Experts of a small language model.
Size: 9 layers, width 512, vocabulary 15690.
Experts: 256 experts in each of 9 layers, 96 GELU neurons an expert, 8 picks a token, a softmax router.
Training: a variant of Adam for the experts, 1439M tokens, 6147 steps.
Below are experts of layer 3 (counted from 0) of a mixture-of-experts language model. Rows are named router (the router's row for the expert), up (a neuron's input weights, with its number), down (a neuron's output weights, with its number) and show model dimensions 128-255. Each number is 500 + 40 x the weight over its row's rms, rounded and kept within 0 to 999. Numbers have three digits each.
Before each expert's rows: a language model's description of what the expert responds to; "comes after" lists some tokens at least twice as common just before its tokens as in all text. This comes from a sample of Wikipedia text that the model never trained on. Tokens count by the router's weight.

# expert 59
It responds to: Single capital letters or Roman numerals beginning foreign, especially Central and Eastern European, names: Vilmos, Iohannis, Veverková, II, III.
comes after: " (", " |", "-", " \"", ":", "|"
router:486475478463456499509568447500474481562452484474523508455492410473485430501486520453581479552459571538502426506505490521567518543535440459507417510496491559487472499515529419454523540504562519550497446538474520517442525443476500549448474470497548517475496416458553494519503449527533530420458489521475570496525542414497511444438506500532528435479496506508463563516508517508482546474504
up0:528469501492481409477462558579594491444449536417460530490500536533514521520464508410455439514425576496559497422488482529441530467560502469491513484430508494472457459549483512440476514414525502403496519500476525499464516533468493471474371461432510538513493481436560527473490536441493468443484495517457508513511581526534515542520504577444488475452491493569493439427446516526521510532466
down0:537490557509490507479429469508455475480492484512484525483441481444413466536477450555557474532529503605470463499446493623528523551502499492534451489523522563537507517480554520457479517547476471456540448501436512529484503504498441491560461495515547490442434459451511525450500610467499546488485572505518461512592489476484468468483509474495526507577478507419508502445495549472478459496491
up1:497495456539491520544534481496524501624493504436481478622494490556496460472466484442439463512455518573525509452477557513462519494493505480443497588451488538493493422454503500567475444499484499608542537511453550524425509505486478529557537496471484534530447478473549565499516522529578552469517493515502436588562457560541448488480520416551584545508546500498415531519464435548534529524582
down1:508442561511465516515525506504490511495495484539495500456523525414460587511434514529526545493486504486557450563522512512589522494529473391533517537473506451514482447535470499546497519542464446513454532545607491504554561510492525503469476499492498562550546505542471412517488458481500506471491490494532578505505521504503512459536511447444484477598477590552452504483493603472466470543456
up2:511446484528522526452479514559449508474509542536461507498567563553564479446474496462454448502477518447472549479558496474437553456494471485503593525461525483525539539527520570460434450468467537466401498378490489463476506521463492485558578541527581504445562497467481508500523515526552502492507515584489521519555426483486517450493445429497465479408570452617576450414508528532475488507504
down2:481510452520461486500502479481546417472529479496490506568478433500482459542454520468502505542463516553520482516564503552512476564486471457467491439486507594498490481506504499495477477472536514530499503480457513530487482471523473539452442529578486544530548416540502488484534556499497521547537520439493515422533515497495487519512436583494504511496456484443520526529515518500499461473476
up3:508472514552494469466474502518453524428537483507472539471458545526465562496482522486538499537432515544553462447449518504486459516472492484566494444511525532543540507461509598493488458554454529466478501471486543526549497523467490354470457515483498477506496506473512457530514509450521475505432555455448490482437526478514567507525495467487519550451491576563533445451477500553507533452474
down3:542559540591454491478485549540500530519531470459437495409476523529493589473502459553515476604544458543497472415513516473548612546490516529462506486523514462520481529527544564490476530397541585462529512458544484539446521517448475449481470462532418491547454521472510492515551567482508550494437484528509540483483555480451468433518527553543522522461527444436519509541509513467465526549498
up4:527487460515475541564504488451535528526532436497572462591525466570478437523520526430523509500520489522501458464554507527522518555497589530574443435461532506515458457486474503492565492482458450481485539551561553556540486461484519429500473490506548591546464487494513569535497480497566466478493402517478528492465515485521393542494480527443482530547583556486446456462536505530526509550565
down4:503447570526486467438476511544490544461439512548484543463471537455435564475517468477507586476455548512557411521487503474462578493491483470508538502490410533551540474534503492539551499447429434495508533490514580520545487509498510503523507513563463456557524460478546485473510492447519462545523465568508492492513448583567484470535501470526527571527411503468503451506478486547505480472524
up5:512470485594505514558462477525502484474466472474562503512520462405476493530464502456533492517549430572517484503420489465451565504484574455462451493571534519494532411454508508565517492482490511454424493432473520535474498458505458604496496547497455516538444495477486466525448466537503509505513483525483514520509468512434435499534484396499495509548521541496492573461468483445479464557433
down5:483530547431491530447409542522451527512582527560530535506522509489459533510475543572464470509502488453519458482523540503547549572552470524545507500477445615474502519495439458532497473534497431504507541546553464504472474515515540588487502525500578556513495425459529469438500539460544448370533502450504601543493575450503545416532474455480471481548496582427486508490535474496495469486484
up6:421566502447492549512474529569453498550405516464502539526483521549483498475479536513492525525504492509500438555530547464517548596503569566445551480520542537533547483552403520514407485537522481467548468445499556548498549553506500472488463559493498481563480515533472478475482438497502507463543418538485521479568502524524517465488469536473505421493498512506501527540478423585515535554525
down6:528492524564524540519416506429512436474433405486489524487476572547454567487492509533483485464506536568547500384483561521491454456549510427492540525470495536469469552465628490515533482417432521592502503493498517408498517418499520561485561506520456536471491492489567518466487510489524503451498613502533486550479503546502495531530499572471560504450376514503542478452520445445489460561511

# expert 8
It responds to: Word-initial U and other capital pieces in sports squad and results tables or acronyms, like Udinese, URU, UTA, UV.
comes after: " |", " U", " (", ":", "-", " Al"
router:514441482455494470466534542489420464491495478513475531518512484464565488476468492494524470546443504457552443538566501462497518458464513487551445430487535507538448492534477512492499553547456495560454463487525515452532499560511515545458513455529490495553483516438537536493482467475535400531495493512453486484474567460428460481506425508474556509466431553496540523540442525531483482539421
up0:527460465460478477475448557517517492500501416446477460598529580477551483532454505461518480465552432514493518504464545501475445507488567539548469538595530522507570461550524539495486510409480557486542446537506497471491519489537606475515481471515520479450415457479543456466495471510528517504500493530506474455535470513500477456521473411547534488526515516545520552555508468489444441541485
down0:490433547513463455469440540517547579581522453532529467464465504491534432447504442569461532605545523552523439541477498498503473483467442492488447506486517492468488493569519547496501539530438510533506520474471515482515464453478431552558548468536573566475476582564487465458557482496480487540480520532459508522481489449454467535512465478530549530481548507499538492433530459433447531506522
up1:596525452471529509484478502469434445503447521487547494495440566610506470481518517499417467495531546586477492498571558506473512507549538598520495535464506487520480484497446467489481529540352526579515521461466473477499544550486493515445518482483502533549463479480507550485488475539509504477513478539450594579470509511453494480523502503442431549476436552507489540526510520581470550561511
down1:494538441461498476628522516459506538513476425466531460498536532470385496453575543485498445517427481457546514515435554551476508546462500471503533474524449491475516503481534465484427442503525610513510441528564437597549546556564530495539475448471491508538497492513532512576513469554476499525493451487437490469499499486530489540483600505549494538516430519535480488497503530546505470484504
up2:492493492520556468545549518488521486588544471425519512511467485476492465493550527500542463444501551513531531479524442537461495474460521479439456471480433469422477511510526477432573501514506556499599453520469507501495513576434566508464432423428523488446481551436488477452604470484558505485503404529466540508395447487499536464479495466527477519459511453563577502525475563517471487457517
down2:507534472556410554576415498467489426558520501539470536601559456529530518508507498505474591500526465486447589475515449525490619459561497489430496554480472548497513474494506604524516493413550473511442460474474507449492505532503525499479570540416452417475511448481510458479476575570463541420493556469401552484537488507497520529522478498474448567498498421471544467475537517576463501454457
up3:477553508477517488435556529379524516440459520507539556451567530433508506541470542520450523509503587492561509502422445475422507570476470431446461507525537493494532543539439439473511528535545539477541505435523549470547521482496562519473505470489570511452562542491517537498478525571527467493484565468524480524552465574504510531515553541507525515510456483491526396445424509501468437431475
down3:514466557535560506488475499611575512459507435461502533471485487542439464531503445553456456464485470533525571443510483610513414501614559521416512485516472532530469526490516456507489482513495506562526526549576518509486485438520544480496470573578481470485453519521545514525503479539521521503533476438447490497511549509537515480541500507518437461412507409540479524518498476483508490582469
up4:413524559499501532503528518529468490511492522488576479475493536534551538508473563552539463485483528495541494519512535503424511570463411439528509494459505410529530456505493541440521499465434507536532590479501469543493557527485500455483461530522505404499487490532491554510529442537458508455564432435490473462484538535454511533597510539498512507515536471517589474523583446425505441524493
down4:557494488478543475467453504430499546527523397470506458486468503451537469457513533564470507488472446487477483473556512491492479400513480478491469532498445576534499446502423556552456469520476586584502489407496517438516456469452426595486500517511526510484509541480533423510528520495521515433474497449497512481550528473453526469442490470496468553573512572517512502420504523534484492505483
up5:555419491519468539541522508503543533485458595485511429585500419542450442525524489511566499481508517525484487525469471581529564546448548538464528546548557511536458512497509569563490499443500571534463570472487481495517489507542502515572494538500493492520511448469461471541544490539539512463528478495439528522482536507474464414552500507502492542461496413485489534505558445501460439459456
down5:512532542534464559501450548487468517458558548445495515514494531527458501482522481482563543439511516440483502470542474485529526459587485497455495442433537543502512465425511497431469476489511487456532543493484514501441578538449465468480444537477522447463516491495530458500576523528492545452512497511415474515462490506457512494527537555497551513445487528514467500539488504498412592509515
up6:463522501496480479520581519492539508488518514476480446527609511494504523509513471563462526535512480491540487493490433484542460468420426530430491424492539494536469500444470532549520471535482541490475560574479483484489468504516586458440469454469530540419546462571536504517505500524456478529402497535464511458434522540510536480569468489509539505543472431474506467446540522442438519503457
down6:497520538536553469488470465454484426493481482557512557486512499505516574448477453476542492509605468543514500528493534475516533506542479467448484534475582463490474503523473500510515452460541505516523539472457563516489569450503519530486517508488469507580477534465525459499482500532458495526474513479514451438461509562502574479447427532467513449473443481545510460473498529450504516517456

# expert 27
It responds to: First syllable pieces such as al, Al, Ar, Mon, Cal, Mel, Phil beginning words and names, notably al-tar and al-manac.
comes after: " the", "-", " of", " S", " and", ":"
router:536494544487505469492449496455466570507532496581525514512471542535549531446432561523458486535523481495487483541463450549488459423516496456526393445526563483489532478459469473472541562473494496509485543515573525518483487478538520457481494572489507534480543490514480512487534541461504532513518477456480531496499458502495513557562429510518495430601435482520470501476544472511514505518516
up0:516497494511499458440594513518426541542538466540474468517452529535453599500416533493505351470480445492471531389461448454524520467440493497464504475465475459480573440575555523550508564469455508529473522503518504473521455508457532533553493446489503477455534493539521519540529505557535567534509453540494440559495465537509566467469494482502521554518565487514540536509530451520530571474519
down0:533432507596409551512492505466555398445409531474469539504455461537512517481484519459497464536501477425451478551552512523512498435494535545521551486460545484500479475502454504471523559406479501496491481467550449581489493457553480509509483544479543422532536505482510535530507497499546465462475488508446486405453436502499559486501419529601542501537476513546450497496463455510445544480448
up1:474541473437577461490475489572523476543521457547512427519438443571478491520522568470501447540462505467534475522482492501511552521446483444524512513512523465508496454409471503491558483521543490535519443522496435487518533483435502442520491449554487452525488534490561489559472466547438522456583461528506471535472491459457580533561513500517469481460503473541416415490524554460440536522492
down1:501480503548508510475496573507462461460526527514476529461523454538515525403486455570472466521521497473503432568477491526466530579448492513525466529490462504473473516518476491479514533437549463527455543560555511491461577464462474472532474540450573440523441494480405548517525476506514495486424467451494511479531468547571536431517546496512578486478480501506416514500437510526481594489487
up2:510558512489544483528479532504526522542480503479520490543377512576481503501450496539472524519425493499534502502485482534472578452428508498521548443606550509550558471493512477535451509449485454548497404564555558483534482521481529505558554526556515561517482436475480539520471485452542486469518465521470473477471505502529478490524487462433481532519471436558428526550481552411564519477425
down2:495469505504497535432422428516492463446465496543472519560489446491547510480516548512457462523453452431464563532494565510549507499473454524499390566596516484525512532512512414451519490428533448480495507506513567519506469550475487497512473551469538497464498549442533549522493501463536495450518532531506494531525515542541498494482406456468478458594489461477442489571458536552495562458470
up3:535482507490482515450498509467480501530452482547504503470497550509477532484501578541510485493591601451508471449521513453533429429504449472565498514508571517540541428533441469497514489498487455518504531458430549462441473597477495496521464479548523527469499531476542466513572503534478457553458456478480434490466567515531538475573515516510508454503432475469513519467527478495516488521568
down3:531474458539537558552470468566465472537493481513472540576537487488549453519535550504497506545480504474506496434484505424479566498492455571506473400458477505520502489509533525510510440473547473479457568536523520540553536503520507420518450534476495464563492489506521551547515498547486498491504520452483497487406519479502502475495548514469540520520475535470438458452455446527522521488515
up4:500492484525507491483471527550507526464533421545496487495479546525499575523463405538469410472489488492456456480496539463487526469479423499541548500492501545594501543420493571554493459387456564515458490471477478528413550495553527493472525572531423538541520544460463516482453527501422523575555531463484489497508518498486452505446459504531485487541528542490520491552447511447577513494554
down4:536464528436577474484525441477448480474544592479589405550462532469428522526540518502507438515468467461405531553489524452510447503505499506543537403558500548536537592504492460497543527499509503508531450484509541504472471447584469497460540545554509492563529489477492463521420546462561506481527461487547525441453524518490511470480489524530523486548496556519495525493379521446503533397545
up5:545474511480521440456532477563522492528465511526496499499447536483464527508416500483482517503507517443512492482441526485519543477494502425510537452412475428431526437473527509519574490490504441523459530529497463477513516470490570483465493504474470390498582520515478524493532560494452487526536490537541441461432398498548545490497534438472525473475438500505467409478476479472504472493585
down5:486489475453560552487506482515414496490405460512444472518547546532522446427491435471488478478537474479496491519515526497541505544527553486437510490473439537537503422466532519483401514579475447492455486484568468503461537487398504500464484566439587501491494500524524497518507438542517535571504561463512538467486495523456563464552571481587485478470463484488525502530508540510486529441512
up6:515470507522483553533468507493483478493488468463541446471467546504611508534422496527460569553537491452554520441510461483491557484464505548511480583494473519467499490504531489489594501500440571565505447488512450464503561535549535501550555514495473473469449534444552538511459481455495536532492445448428509501482505595448493497486426485421532525514567546576498535498504492458474529503574
down6:529564432478498569540486515463462448510495436538501477523511541422561508491522484480570552448556475595524445538532462431472540500522522523487431528451508485537505517509413469512486523547479507460455520488511473396423411557506512504504534494466530498525510464521485512560485515492515518446475548516449519540417476512436470465506542520486512507483521510498549493495524517484457433499459